From a checkpoint of a small mixture-of-experts model trained on Wikipedia.
Size: width 128, 24.7M parameters.
Training: a variant of Muon for the experts, 458M tokens, 4784 steps.
Below are experts of layer 7 (counted from 0) of a mixture-of-experts language model. Rows are named router (the router's row for the expert), up (a neuron's input weights, with its number) and show model dimensions 0-127. Each number is 200 + 30 x the weight over its row's rms, rounded and kept within 0 to 999.
After each expert's rows: a language model's description of what the expert responds to; "comes after" lists some tokens at least twice as common just before its tokens as in all text. This comes from a sample of Wikipedia text that the model never trained on. Tokens count by the router's weight.

# expert 31
router,184,195,167,223,212,220,228,241,197,214,177,211,207,163,205,173,190,212,217,251,182,209,215,206,192,184,202,169,225,193,240,224,259,220,182,203,157,246,209,195,149,199,250,177,225,157,217,128,183,217,174,246,220,157,244,180,195,143,217,247,249,236,198,211,194,195,200,230,186,174,179,163,195,185,199,146,181,223,195,199,174,250,151,231,138,196,193,205,190,216,265,155,194,197,270,224,235,193,209,199,158,188,187,252,202,177,232,254,180,235,160,188,174,196,175,217,201,183,246,224,198,183,213,129,143,154,209,209
up0,220,212,158,205,213,215,222,197,206,207,147,234,205,188,210,182,177,231,205,244,219,254,194,183,214,197,261,165,214,165,188,206,200,186,209,154,191,164,181,203,161,218,259,149,206,130,184,234,219,208,196,172,157,161,203,192,248,185,178,210,221,179,201,220,111,199,205,216,195,195,262,226,136,167,208,238,182,183,197,217,218,217,172,148,144,195,120,196,216,263,219,190,227,208,208,195,214,143,201,215,187,231,157,239,192,215,220,198,188,236,186,155,194,221,160,193,131,143,210,191,195,164,198,194,187,183,236,220
up1,198,172,225,159,218,283,217,239,198,165,194,200,221,219,204,184,215,193,232,166,188,252,234,241,197,187,189,189,152,278,177,226,227,219,230,212,182,200,143,197,146,230,201,218,192,199,157,186,186,197,240,234,219,183,178,209,224,151,179,218,210,231,167,214,190,207,223,179,187,196,150,161,223,177,195,166,207,203,253,175,176,178,138,234,174,133,237,158,212,204,251,164,176,201,200,236,148,172,245,197,219,200,214,244,189,209,181,183,168,212,206,226,166,216,200,202,153,135,189,235,162,133,221,173,214,181,242,196
up2,231,205,201,201,207,222,142,182,167,247,193,267,233,177,220,150,247,174,173,230,179,237,183,213,220,182,178,206,216,203,225,228,267,207,158,177,214,178,230,223,150,160,221,204,189,183,151,179,176,236,188,225,189,168,176,240,199,187,203,196,204,230,205,226,186,176,151,164,208,206,203,177,167,219,141,200,220,232,205,192,174,215,174,201,115,179,200,195,206,176,131,207,236,208,193,220,198,232,189,242,208,246,171,206,213,220,228,194,156,256,295,168,180,170,178,172,217,190,207,210,202,187,157,156,137,191,181,238
What it handles: Adjectives and possessives describing a person's background after his, her, with, such as older brother, native Maryland, classmate, professional.
comes after: " of", " with", " and", " his", " for", " to"

# expert 27
router,234,187,209,229,231,236,219,204,219,186,194,230,244,253,235,231,209,198,220,209,182,276,157,222,183,195,193,198,192,146,218,220,225,195,132,171,137,243,204,271,152,223,220,227,239,199,201,166,232,189,188,203,193,182,204,137,234,221,242,236,265,202,218,198,175,211,212,181,211,167,152,194,236,210,166,232,184,195,188,166,139,219,207,245,168,178,198,184,193,192,225,165,201,198,227,195,131,200,195,189,143,216,239,279,203,240,193,234,200,234,201,214,168,179,140,203,188,173,200,216,186,213,219,191,203,198,188,155
up1,226,233,217,188,242,179,205,238,220,183,181,190,176,182,211,193,237,202,187,264,144,231,223,165,188,105,187,194,168,183,218,213,241,184,171,215,152,203,212,213,199,231,223,201,281,210,175,158,177,177,189,205,189,197,206,213,181,217,206,211,179,208,222,171,169,251,196,208,190,168,253,160,259,222,192,243,152,210,167,214,192,175,195,232,192,192,179,244,225,188,188,204,178,193,269,186,170,161,235,178,135,154,225,213,179,230,199,193,134,231,193,223,230,200,178,193,154,170,190,222,211,191,255,213,156,172,269,208
up2,256,210,179,200,165,207,192,179,224,206,207,178,170,221,187,198,217,194,193,241,211,202,199,223,194,176,211,198,191,180,238,235,207,213,132,213,232,204,224,236,175,221,226,148,251,195,171,179,233,214,149,195,169,221,177,196,214,260,226,201,248,147,206,176,256,213,241,143,249,152,181,185,236,225,144,204,230,178,247,220,207,225,201,184,146,146,236,207,186,216,236,183,161,168,255,193,234,208,203,201,212,210,228,227,224,212,218,278,193,212,214,222,211,181,202,158,196,150,274,214,255,216,243,195,216,192,147,198
up3,183,227,224,169,216,267,244,177,218,158,235,210,179,212,247,190,201,144,198,182,219,218,204,225,188,219,188,196,155,200,205,199,157,167,206,171,135,239,219,235,198,174,198,258,102,203,195,140,163,182,224,237,190,194,224,205,208,196,195,215,237,199,218,173,192,215,171,215,202,208,195,149,198,189,245,244,176,184,192,148,200,164,217,222,165,166,202,180,179,218,190,210,185,245,207,219,192,134,233,228,118,237,236,193,175,225,253,154,254,206,197,184,182,225,228,177,223,212,216,204,226,210,191,173,137,199,230,167
What it handles: Sequence adjectives and articles in sports and career narratives, before round, season, time: first, second, final, consecutive, next, a, in.
comes after: " in", " the", " a", " his", " for", " during"

# expert 48
router,155,167,189,222,197,225,237,209,215,206,215,212,225,170,195,169,195,172,237,259,199,234,231,244,191,237,199,213,189,171,231,216,246,211,209,210,164,232,180,192,112,197,242,182,169,185,199,176,185,205,183,224,207,184,196,167,204,134,239,190,269,229,175,193,179,206,210,252,212,162,173,152,198,168,195,122,205,214,224,203,174,198,129,242,162,204,225,233,179,209,215,172,208,169,231,239,192,220,219,217,221,279,205,233,220,169,203,228,178,213,239,160,169,177,171,151,249,185,245,252,218,217,202,191,164,189,175,193
up0,230,209,183,194,151,234,179,193,208,236,229,218,221,159,222,160,205,236,201,153,185,165,185,221,225,222,161,232,155,262,209,217,199,182,182,201,240,202,143,208,172,222,199,246,188,224,216,214,188,194,215,174,169,200,207,199,218,202,223,194,220,229,194,248,188,190,271,202,234,224,206,203,196,135,176,212,246,191,190,155,182,224,185,245,147,163,170,240,183,228,217,186,268,209,214,257,207,206,161,204,192,229,210,204,217,183,248,256,178,235,203,176,118,175,197,195,196,212,258,274,215,243,210,216,186,195,175,134
up1,202,262,227,183,149,182,245,212,181,148,150,247,232,200,224,229,225,266,222,243,219,195,234,211,179,202,203,179,169,161,203,217,198,223,215,194,192,195,190,202,172,151,165,229,159,212,186,187,226,191,200,233,140,194,126,216,201,231,238,160,213,197,216,227,172,198,240,253,273,223,218,195,206,178,179,205,220,216,241,126,237,222,201,205,188,221,199,213,190,181,237,227,203,197,251,165,213,175,217,240,167,216,206,232,195,235,224,262,170,188,183,149,189,143,199,205,181,204,229,229,212,245,261,184,186,216,210,234
up2,231,180,217,184,196,282,168,221,142,185,217,193,199,179,232,244,218,227,235,162,160,197,189,239,147,165,166,253,178,181,234,181,176,224,211,193,194,254,154,185,217,200,279,216,196,205,212,140,145,199,154,217,174,192,205,196,237,219,185,150,194,222,229,208,191,255,196,217,210,246,233,207,219,167,198,184,172,251,215,199,265,158,131,204,210,217,216,215,207,192,155,234,212,201,195,210,188,183,214,208,133,205,211,178,200,155,182,220,177,222,191,219,258,202,162,199,224,206,206,207,236,136,191,197,163,164,209,179
What it handles: Adjectives and demonyms before plural nouns, such as political, social, religious, military, Anglican bishops, scientific fields, often after of or the.
comes after: " of", " the", " and", " for", " with", " other"

# expert 28
router,167,188,195,211,225,218,180,229,186,191,167,247,246,185,254,195,206,223,181,276,134,210,209,243,187,198,131,154,230,193,252,249,163,191,155,233,173,226,169,198,167,209,225,165,186,208,150,210,240,222,184,197,176,207,192,167,186,168,227,238,213,225,256,171,164,203,226,276,218,205,189,147,187,157,209,187,178,201,195,195,160,180,132,229,232,221,220,239,152,216,249,209,215,178,196,158,183,146,226,263,190,201,222,212,220,215,226,166,190,193,174,194,238,217,189,179,190,222,219,184,196,166,226,200,160,182,217,203
up1,203,188,210,170,189,188,211,198,177,158,188,204,207,159,243,169,128,202,192,190,174,208,219,193,161,204,178,199,236,189,197,252,206,258,153,223,158,191,207,215,231,199,222,142,227,176,131,159,253,239,127,164,212,225,212,142,161,157,254,199,239,189,221,166,167,198,184,204,208,181,158,234,181,211,214,171,185,191,176,208,225,236,207,240,200,175,214,227,160,202,175,163,208,243,244,224,207,219,224,197,151,199,221,152,257,174,245,225,197,195,166,166,169,231,217,197,231,228,225,168,210,231,222,185,151,147,203,219
up2,230,205,197,165,212,197,202,199,188,232,162,218,198,162,259,198,212,252,180,199,161,197,195,222,154,210,197,213,206,207,189,233,191,210,235,219,158,241,219,190,199,163,173,231,238,157,165,161,198,250,204,235,204,192,153,176,193,153,180,230,177,235,212,236,195,179,203,175,183,209,196,177,185,180,203,183,224,200,115,204,202,205,196,196,213,152,261,153,170,251,176,210,223,166,196,216,205,175,150,225,191,210,199,196,211,192,229,165,336,179,192,196,116,188,202,156,194,221,199,176,211,224,140,174,225,227,198,171
up3,247,219,196,226,170,178,166,220,160,186,198,230,226,184,243,219,182,207,179,262,253,197,218,209,212,199,221,220,213,155,198,185,182,181,189,237,165,206,247,217,204,180,209,171,142,210,140,182,182,261,171,224,200,166,252,202,226,150,200,207,168,258,224,160,194,205,216,188,274,181,183,187,153,158,207,184,193,221,161,179,199,199,246,212,198,195,240,163,150,202,197,139,193,196,216,220,161,212,173,212,193,243,225,182,204,211,185,197,220,163,189,225,197,95,227,241,209,210,195,215,169,212,138,195,170,263,200,210
What it handles: Countries and other nouns ending a verb or prepositional phrase, such as to Russia, within Iran, came to Poland, them, abroad.
comes after: " was", " in", " of", " were", " to", " is"

# expert 47
router,173,189,173,187,199,235,182,214,198,200,215,237,233,160,232,198,186,194,245,224,197,223,174,213,163,214,198,209,224,187,210,233,189,222,194,187,143,223,219,199,211,175,248,200,182,200,215,196,164,148,210,231,166,199,224,176,204,176,218,178,223,193,257,192,163,207,220,226,195,162,203,158,201,184,205,186,170,243,211,180,190,210,161,198,220,198,233,214,198,198,228,187,215,220,209,261,175,125,206,197,208,208,228,231,257,183,218,194,205,168,190,122,160,196,130,82,190,195,236,234,225,264,193,181,99,188,175,172
up1,217,215,179,187,231,205,196,203,169,234,237,231,183,211,209,155,192,195,226,188,199,182,222,203,187,202,174,246,154,207,213,215,223,252,126,217,193,214,204,170,220,157,139,248,169,207,219,196,246,183,197,146,224,224,160,185,233,238,187,163,221,187,193,201,185,219,226,164,174,253,200,187,196,219,211,170,152,229,212,226,233,243,154,214,183,173,188,279,198,192,273,237,186,197,227,194,191,157,234,190,189,218,198,231,153,188,153,172,200,169,193,181,188,160,202,169,201,219,259,227,275,216,180,192,162,180,272,157
up2,186,208,221,203,222,152,167,175,146,249,203,242,195,175,248,197,156,205,236,239,171,214,200,183,235,203,280,221,184,205,236,180,206,214,214,206,160,180,208,186,162,164,204,173,203,217,174,227,151,162,216,227,148,248,230,194,204,203,252,200,215,234,211,190,214,227,205,188,181,162,195,235,191,172,184,146,166,182,205,169,213,219,179,162,222,230,233,184,177,215,252,220,227,202,216,210,195,84,228,184,221,231,165,161,175,146,210,161,218,172,167,132,226,189,171,177,176,177,197,247,231,232,231,200,182,218,218,196
up3,202,216,199,216,155,204,264,234,226,193,171,269,230,134,184,238,153,236,183,237,188,152,180,178,156,242,167,173,169,210,212,231,213,197,178,144,157,143,175,168,208,176,198,184,250,185,181,180,172,195,166,224,203,192,198,194,263,222,178,195,177,221,175,180,132,176,168,225,191,184,195,253,229,186,192,183,166,217,175,268,136,210,265,188,206,234,236,205,202,227,193,205,194,177,190,215,194,227,231,211,225,190,207,221,159,228,199,194,217,246,167,211,237,230,226,146,169,213,264,199,160,203,222,195,202,185,200,194
What it handles: Capitalized words in awards, political parties, offices and table or infobox headers, such as Best, Award, Minister, Left office, Royal assent.
comes after: " |", "-", "|", " Best", " National", "=="

# expert 37
router,202,182,197,227,232,188,165,215,237,233,215,275,218,214,219,221,181,268,175,196,182,219,183,264,213,186,209,176,207,173,166,223,260,187,214,234,169,213,190,218,136,176,198,201,172,203,182,172,207,215,194,223,167,147,182,199,245,214,240,222,265,212,263,213,191,212,300,232,215,169,185,193,237,201,203,185,155,202,205,172,156,187,182,178,169,207,243,255,179,243,212,219,201,202,226,188,176,198,244,179,184,265,211,284,214,176,206,238,204,197,227,175,183,189,168,180,211,205,214,228,247,179,221,186,214,169,231,217
up0,174,219,220,221,215,192,224,233,183,216,198,216,207,191,169,213,166,197,231,189,122,224,208,195,160,226,189,189,149,157,203,160,242,236,227,201,236,253,189,175,192,194,244,276,242,179,172,188,123,177,182,239,154,209,209,230,149,217,189,169,213,215,274,202,141,181,223,227,197,180,163,159,216,209,236,173,183,209,230,174,184,158,232,194,227,203,191,200,175,193,147,168,206,211,179,224,184,197,191,152,199,211,208,203,172,137,183,213,201,234,207,199,249,211,147,176,225,263,192,165,241,243,200,187,182,156,191,238
up1,201,180,182,208,222,205,213,246,203,190,157,249,199,222,149,209,259,185,191,210,217,192,238,209,154,198,239,205,212,175,221,198,199,206,192,213,207,199,193,200,196,220,166,232,181,139,212,239,174,156,216,161,170,163,202,150,192,151,262,214,202,239,235,207,185,187,279,229,173,183,195,210,155,179,165,176,196,251,164,175,245,209,164,244,195,147,186,216,229,231,219,209,281,173,212,205,189,182,214,216,146,215,207,214,215,215,286,252,175,234,173,151,174,169,238,229,224,197,176,239,204,187,229,169,164,177,220,189
up2,151,173,184,185,240,174,215,229,200,169,210,228,246,212,225,211,210,195,225,229,183,209,176,180,216,219,210,188,210,204,175,217,228,224,147,216,172,245,193,217,196,186,198,182,241,215,228,174,197,189,129,171,183,128,187,211,213,170,225,234,187,191,211,131,158,189,222,253,179,242,186,128,221,191,176,214,223,182,201,190,190,252,141,174,242,189,249,228,153,240,179,203,205,216,280,272,125,204,223,189,207,189,239,231,199,252,212,200,229,198,226,208,202,201,210,153,246,230,222,193,249,177,202,178,223,180,231,205
What it handles: Pipe separators inside data rows of statistics, votes and sports tables, often after a number, plus score tokens like 1–1; and 0–0;.
comes after: " ", " 0", " 1", " 2", " 3", " —"

# expert 58
router,214,208,157,152,209,208,197,231,233,224,191,283,193,170,235,183,176,212,201,271,163,184,180,201,177,250,179,196,193,164,207,220,172,238,159,202,216,214,202,180,199,191,200,138,165,210,166,181,180,177,235,212,175,208,187,160,213,158,246,186,217,217,296,132,182,188,240,196,207,165,180,155,193,179,193,165,189,209,196,231,213,213,193,198,141,159,240,249,158,207,196,187,216,179,189,252,165,153,207,182,197,206,176,222,226,211,202,197,259,158,200,152,169,170,236,151,229,192,197,221,200,201,201,175,126,189,177,201
up1,261,199,189,159,212,183,204,178,223,198,210,157,164,176,195,222,171,227,222,222,185,261,213,192,153,181,218,174,219,129,202,201,149,198,213,212,193,150,224,209,137,173,187,180,175,235,194,183,202,139,173,241,183,150,213,157,190,213,208,234,155,242,229,223,230,204,237,193,229,208,198,191,184,207,184,187,257,196,186,173,209,159,173,244,169,200,177,170,175,206,198,225,185,145,147,210,155,199,273,215,210,249,183,211,196,160,225,222,250,195,184,154,152,172,184,197,248,184,200,198,195,122,246,178,160,212,192,202
up2,206,170,151,208,192,173,209,222,160,204,191,204,189,197,183,142,189,239,219,207,172,191,207,178,181,193,149,151,168,155,244,271,166,221,138,236,223,199,182,207,220,164,241,190,184,195,191,189,177,284,234,171,192,175,202,227,186,140,228,229,215,246,221,149,236,228,202,193,209,220,190,208,198,211,196,152,236,217,187,220,239,193,170,196,183,160,212,232,236,237,211,191,239,270,204,212,197,173,168,172,163,233,171,227,160,160,196,223,205,157,192,165,200,159,283,198,227,191,220,208,184,201,225,244,174,173,151,185
up3,191,178,222,176,223,215,233,223,179,215,183,194,150,256,256,195,221,242,228,177,179,183,208,165,197,156,263,222,216,178,204,180,194,218,166,163,226,176,200,212,202,144,142,155,133,178,170,215,216,223,194,201,218,189,213,180,226,192,199,227,231,204,219,189,185,200,224,210,201,213,236,198,219,163,222,206,192,262,181,233,191,206,233,168,164,225,222,180,86,250,193,209,221,168,190,210,184,167,185,222,251,246,201,240,235,183,211,263,223,222,231,260,208,159,200,157,215,214,196,192,145,225,232,255,188,222,199,183
What it handles: Head nouns naming a person's role or a thing's type after an article, such as footballer, politician, member, character, town.
comes after: " a", " an", " the", " first", " as", " American"

# expert 14
router,175,184,155,172,225,207,200,259,220,168,179,230,224,209,195,221,187,201,211,259,187,265,214,210,185,204,234,187,198,141,261,200,244,240,167,192,187,251,191,199,190,189,234,135,180,192,222,111,192,187,219,222,204,198,212,161,188,191,214,187,283,242,193,183,177,166,216,230,215,186,163,182,210,188,171,158,195,235,216,171,209,220,130,207,161,147,227,210,188,190,241,170,243,193,243,253,198,221,229,189,177,248,208,212,230,168,193,236,184,210,213,192,148,206,174,144,211,204,220,240,206,202,206,152,189,175,193,157
up0,178,197,235,225,185,226,220,230,151,193,157,200,212,184,156,176,186,234,199,248,215,235,186,207,156,235,208,250,160,193,207,203,205,241,158,185,235,174,183,198,185,160,200,188,246,221,147,182,220,209,237,155,222,132,238,148,191,191,192,178,165,211,171,191,185,157,231,197,212,237,203,204,200,160,216,196,150,175,205,170,208,231,135,180,192,200,242,226,205,232,212,234,187,208,252,211,166,190,248,194,154,213,199,153,214,165,155,221,187,199,248,139,165,212,157,188,179,140,174,227,182,161,220,205,177,215,200,117
up1,210,182,172,179,236,159,209,196,176,214,155,246,199,227,220,186,198,203,195,176,148,194,192,195,173,197,182,211,217,179,233,242,223,218,160,243,226,211,183,222,231,188,237,173,194,242,197,157,150,209,216,219,186,198,164,159,225,156,264,205,292,182,213,169,205,204,233,232,217,211,250,208,172,202,207,119,207,231,223,267,176,197,181,151,185,193,174,209,222,199,201,186,240,267,229,248,230,204,182,147,224,196,172,230,208,208,197,195,180,168,210,144,214,159,251,124,209,190,215,239,207,220,186,151,212,206,182,217
up2,148,216,229,164,217,205,224,221,217,188,223,198,239,177,232,222,161,175,118,260,227,215,191,229,179,198,212,201,216,201,237,171,198,249,187,220,220,195,165,219,141,139,199,236,174,172,208,209,169,210,243,164,210,239,188,174,210,178,160,205,244,232,208,188,187,215,269,166,212,196,208,248,205,174,224,188,198,244,175,144,247,242,157,217,174,206,210,219,166,176,192,210,231,181,180,246,178,237,188,286,190,210,214,180,233,116,177,168,249,191,227,193,190,179,179,193,245,188,221,191,216,231,199,167,182,234,210,189
What it handles: Adjectives, determiners and adjective suffixes before nouns in general prose, such as social, several, provincial, ministerial, subsequent.
comes after: " a", " the", " of", " and", " for", " with"

# expert 49
router,208,187,177,208,273,220,203,260,198,182,190,212,228,189,226,143,158,217,208,215,168,268,166,173,198,171,184,211,197,211,202,236,235,189,210,235,158,213,177,191,165,209,254,146,187,204,193,166,201,199,192,159,206,188,201,225,208,236,202,231,215,226,245,234,169,193,273,199,276,125,173,206,249,170,207,178,172,157,206,218,230,197,148,199,152,168,209,244,159,213,204,203,222,207,229,152,192,156,238,197,134,212,217,215,215,210,196,180,244,199,195,177,172,124,215,167,220,209,215,198,237,192,218,168,217,185,171,209
up2,195,233,199,186,266,252,158,220,258,216,158,197,204,202,229,250,178,248,184,215,137,233,175,230,197,189,207,180,164,187,208,169,252,213,194,227,158,220,187,197,190,217,260,171,197,254,209,137,179,221,234,216,202,212,170,212,211,189,253,209,230,198,243,177,216,258,244,186,234,186,186,193,239,214,232,143,180,174,205,226,180,264,240,203,169,158,178,222,179,219,190,212,166,174,245,152,212,127,195,209,183,230,201,194,185,264,188,226,222,232,211,205,169,188,200,163,215,189,233,192,188,207,183,220,220,211,241,148
up3,224,219,209,164,182,144,213,200,147,212,141,196,221,237,227,210,181,236,148,214,196,206,207,168,179,178,240,193,208,186,222,210,193,195,209,204,177,196,240,227,189,219,207,123,199,208,187,141,198,202,149,223,249,189,139,202,177,167,217,213,166,216,241,144,208,234,204,165,181,213,170,195,245,190,176,180,150,192,197,188,247,212,128,177,194,178,157,198,215,134,198,245,157,195,188,149,203,137,255,173,145,187,186,175,205,208,186,173,277,207,164,182,238,213,190,167,230,188,209,182,230,181,190,165,187,238,188,207
up4,140,248,170,182,181,154,176,178,207,172,125,219,188,164,215,191,230,197,237,231,216,289,205,196,188,224,207,219,241,198,184,218,177,203,207,157,221,245,215,225,181,190,164,182,166,238,172,192,191,130,227,175,253,240,189,187,203,182,218,190,188,222,171,250,199,165,237,188,268,192,217,208,164,179,142,224,148,219,227,219,249,188,160,163,162,190,218,220,159,216,208,188,205,203,191,190,213,175,224,202,199,151,209,174,177,172,232,195,223,165,172,184,206,186,195,213,198,229,238,217,258,268,161,226,194,169,185,247
What it handles: Final pipes closing table rows, periods ending sentences, line breaks, and == or === heading markers, including table divider lines.
comes after: " ", " 0", " JPL", ")", " —", " /"

# expert 23
router,218,164,90,220,270,187,203,208,178,145,228,226,274,183,212,198,207,190,285,184,140,233,195,236,178,249,205,194,205,178,215,252,215,177,194,145,161,187,234,193,217,195,186,172,164,192,214,209,182,191,206,203,189,237,210,181,202,218,183,190,205,199,245,208,167,178,256,215,231,196,174,192,217,194,183,186,169,206,256,157,204,204,152,199,227,198,250,218,169,232,183,182,205,196,269,220,191,208,161,250,195,206,216,207,206,174,193,203,232,229,222,202,189,189,171,229,251,227,208,243,236,217,266,194,210,166,187,222
up0,218,194,124,205,200,208,163,206,217,190,179,209,210,237,266,204,172,217,159,230,175,231,138,240,168,155,249,209,180,195,156,202,231,247,198,197,196,219,216,212,190,246,247,209,203,179,194,155,223,196,181,209,198,214,308,180,202,231,202,206,213,251,189,158,183,160,215,224,193,189,173,132,226,219,214,200,230,218,211,207,209,211,169,199,192,143,206,210,160,178,232,216,229,185,242,153,200,213,238,196,158,243,237,187,176,172,172,182,208,224,250,153,172,178,149,189,187,214,188,183,191,158,184,172,131,168,182,189
up1,227,227,227,222,173,215,234,194,185,214,192,223,173,235,240,200,191,232,193,275,252,244,155,227,188,215,212,244,273,203,204,243,279,246,183,163,195,212,232,158,204,232,190,176,240,207,178,194,190,212,154,225,195,192,196,203,203,192,244,248,209,154,227,154,185,161,201,213,212,162,184,216,174,175,157,172,182,132,226,194,209,220,113,241,213,190,197,248,178,189,192,189,215,202,216,179,205,238,214,222,180,169,199,210,168,198,175,179,174,230,144,176,172,195,203,137,206,234,237,164,207,240,215,178,154,180,183,213
up2,235,247,206,175,212,195,253,209,204,208,181,164,246,210,195,205,187,199,218,154,199,211,219,217,191,204,217,227,191,215,163,177,243,224,198,230,160,120,126,203,124,154,146,158,217,197,182,168,192,231,212,265,169,167,194,189,176,181,190,218,178,195,174,170,138,230,150,146,188,168,219,174,225,171,152,196,195,218,169,166,168,186,221,236,170,169,224,213,203,189,213,222,246,160,239,223,242,136,199,192,208,215,240,236,187,206,236,206,220,206,164,178,133,166,191,186,193,213,199,172,238,198,226,245,186,211,199,187
What it handles: Punctuation and separators in lists, tables, code and phonetic strings, such as line-initial dashes, pipes, semicolons, colons after field labels.
comes after: "\n", "\n ", ")", " well", " ", "\""

# expert 46
router,208,213,197,197,227,207,270,227,190,187,208,226,211,210,272,224,195,210,176,189,137,214,194,236,151,239,207,205,189,187,230,207,218,171,113,226,195,235,166,240,191,208,178,203,214,176,202,186,269,198,175,206,208,168,159,179,207,203,204,231,209,220,187,209,212,137,177,222,206,150,173,240,166,181,194,212,130,165,211,193,171,181,196,243,216,177,246,207,182,200,197,188,230,183,199,222,176,147,225,211,174,209,207,205,204,217,164,237,175,226,209,179,172,128,203,165,240,219,235,237,210,246,309,169,197,183,164,215
up0,175,222,176,189,185,208,180,209,143,253,181,149,211,215,252,220,267,257,210,196,184,241,180,237,169,200,244,132,230,140,255,220,168,166,230,178,215,245,213,189,184,213,182,195,219,208,200,210,215,134,169,199,177,210,153,164,155,202,215,155,211,237,199,207,191,140,204,198,188,239,222,222,190,173,235,218,177,219,191,217,201,176,178,163,235,173,192,196,212,209,207,170,247,197,218,182,187,191,278,190,157,237,228,226,200,255,220,183,200,171,188,109,228,223,167,176,217,215,176,217,240,200,214,198,220,203,186,234
up1,199,230,190,148,188,186,225,206,254,139,240,191,248,209,281,216,190,213,181,196,205,191,252,167,200,164,184,247,205,210,198,198,203,185,203,209,159,244,247,230,196,225,233,164,212,261,145,191,210,218,162,219,160,200,212,177,188,230,261,192,204,250,156,169,213,216,193,229,226,208,133,230,213,241,219,219,231,170,180,171,216,193,218,198,233,140,217,204,216,231,144,187,244,254,227,212,203,169,214,161,153,187,207,207,165,198,182,205,222,215,218,174,198,176,161,201,229,179,176,211,135,153,179,181,156,242,185,216
up2,219,207,231,208,223,269,221,206,213,140,204,220,144,159,256,185,161,210,203,159,168,207,157,224,142,206,185,181,143,206,225,195,214,181,154,162,247,197,273,226,171,198,219,188,200,182,225,222,237,248,206,227,190,160,218,212,236,160,172,172,197,176,194,200,200,191,203,177,250,240,189,203,179,192,188,226,158,196,193,167,245,171,259,200,195,195,238,214,180,201,234,225,250,224,246,182,183,202,185,277,179,155,207,204,165,215,219,181,221,235,173,194,183,186,205,128,193,261,228,228,203,178,221,137,203,204,189,201
What it handles: Single capital letters or short opening pieces of names and words, often foreign names, such as U in U21, Q in Quba, H in Hapoel.
comes after: " the", " of", " in", "-", ":", "a,"

# expert 41
router,202,155,162,145,235,208,232,217,170,213,218,204,271,214,220,245,194,206,191,247,207,237,200,198,200,204,255,196,183,150,194,218,239,212,209,227,184,254,169,240,186,173,243,171,186,177,172,138,205,166,196,205,163,201,167,133,216,169,274,207,211,221,247,188,151,193,224,195,218,155,189,183,220,179,174,192,188,178,214,163,183,197,173,253,128,157,212,185,184,238,199,150,238,223,203,267,158,173,195,210,183,244,214,245,210,213,207,203,198,193,233,177,158,207,184,190,244,206,200,275,199,194,228,185,188,199,223,192
up1,198,219,217,153,198,231,225,169,188,204,194,140,222,171,238,187,191,173,193,204,184,208,191,202,210,181,205,178,166,172,228,211,210,197,241,223,209,243,221,259,158,223,270,278,238,177,213,203,173,179,195,191,189,159,182,203,256,99,175,188,232,210,211,170,202,151,210,188,197,164,209,201,221,146,217,167,188,182,214,192,223,218,206,246,221,219,234,242,208,212,209,180,186,224,258,239,191,204,261,240,217,254,168,196,161,210,216,167,206,191,227,153,170,240,233,213,219,224,225,242,264,174,206,151,186,236,176,190
up2,210,217,194,228,166,239,273,232,191,193,207,198,216,207,226,195,171,215,214,196,161,235,158,189,213,124,209,194,197,188,202,193,216,245,180,240,193,146,238,193,176,205,226,196,158,181,220,177,142,214,239,207,207,143,135,178,151,189,257,203,173,207,238,162,145,193,217,203,244,212,223,186,221,199,182,210,249,258,173,205,165,237,216,266,231,208,244,154,145,226,183,221,227,198,232,232,237,186,197,189,173,168,176,210,217,203,240,179,225,213,180,138,200,201,167,165,210,206,240,155,164,201,246,179,187,174,189,227
up3,209,188,178,142,238,199,180,196,115,192,168,232,213,192,198,227,213,139,203,243,221,221,258,176,199,188,186,185,172,175,180,243,257,189,188,260,164,180,199,263,168,162,240,176,195,179,187,119,234,240,157,212,162,227,204,176,223,226,181,182,186,223,196,192,221,139,242,203,229,214,203,227,232,197,168,169,178,208,214,231,175,179,190,232,199,200,193,252,215,207,196,220,207,245,207,197,208,152,177,168,156,197,176,209,177,205,203,120,193,191,198,253,216,201,198,180,207,157,185,238,171,182,163,251,142,195,191,187
What it handles: Ordinals, fractions and modifiers right after the or a, such as third group, a tenth, the same, the other hand, final.
comes after: " the", " a", " The", " an", "The", " is"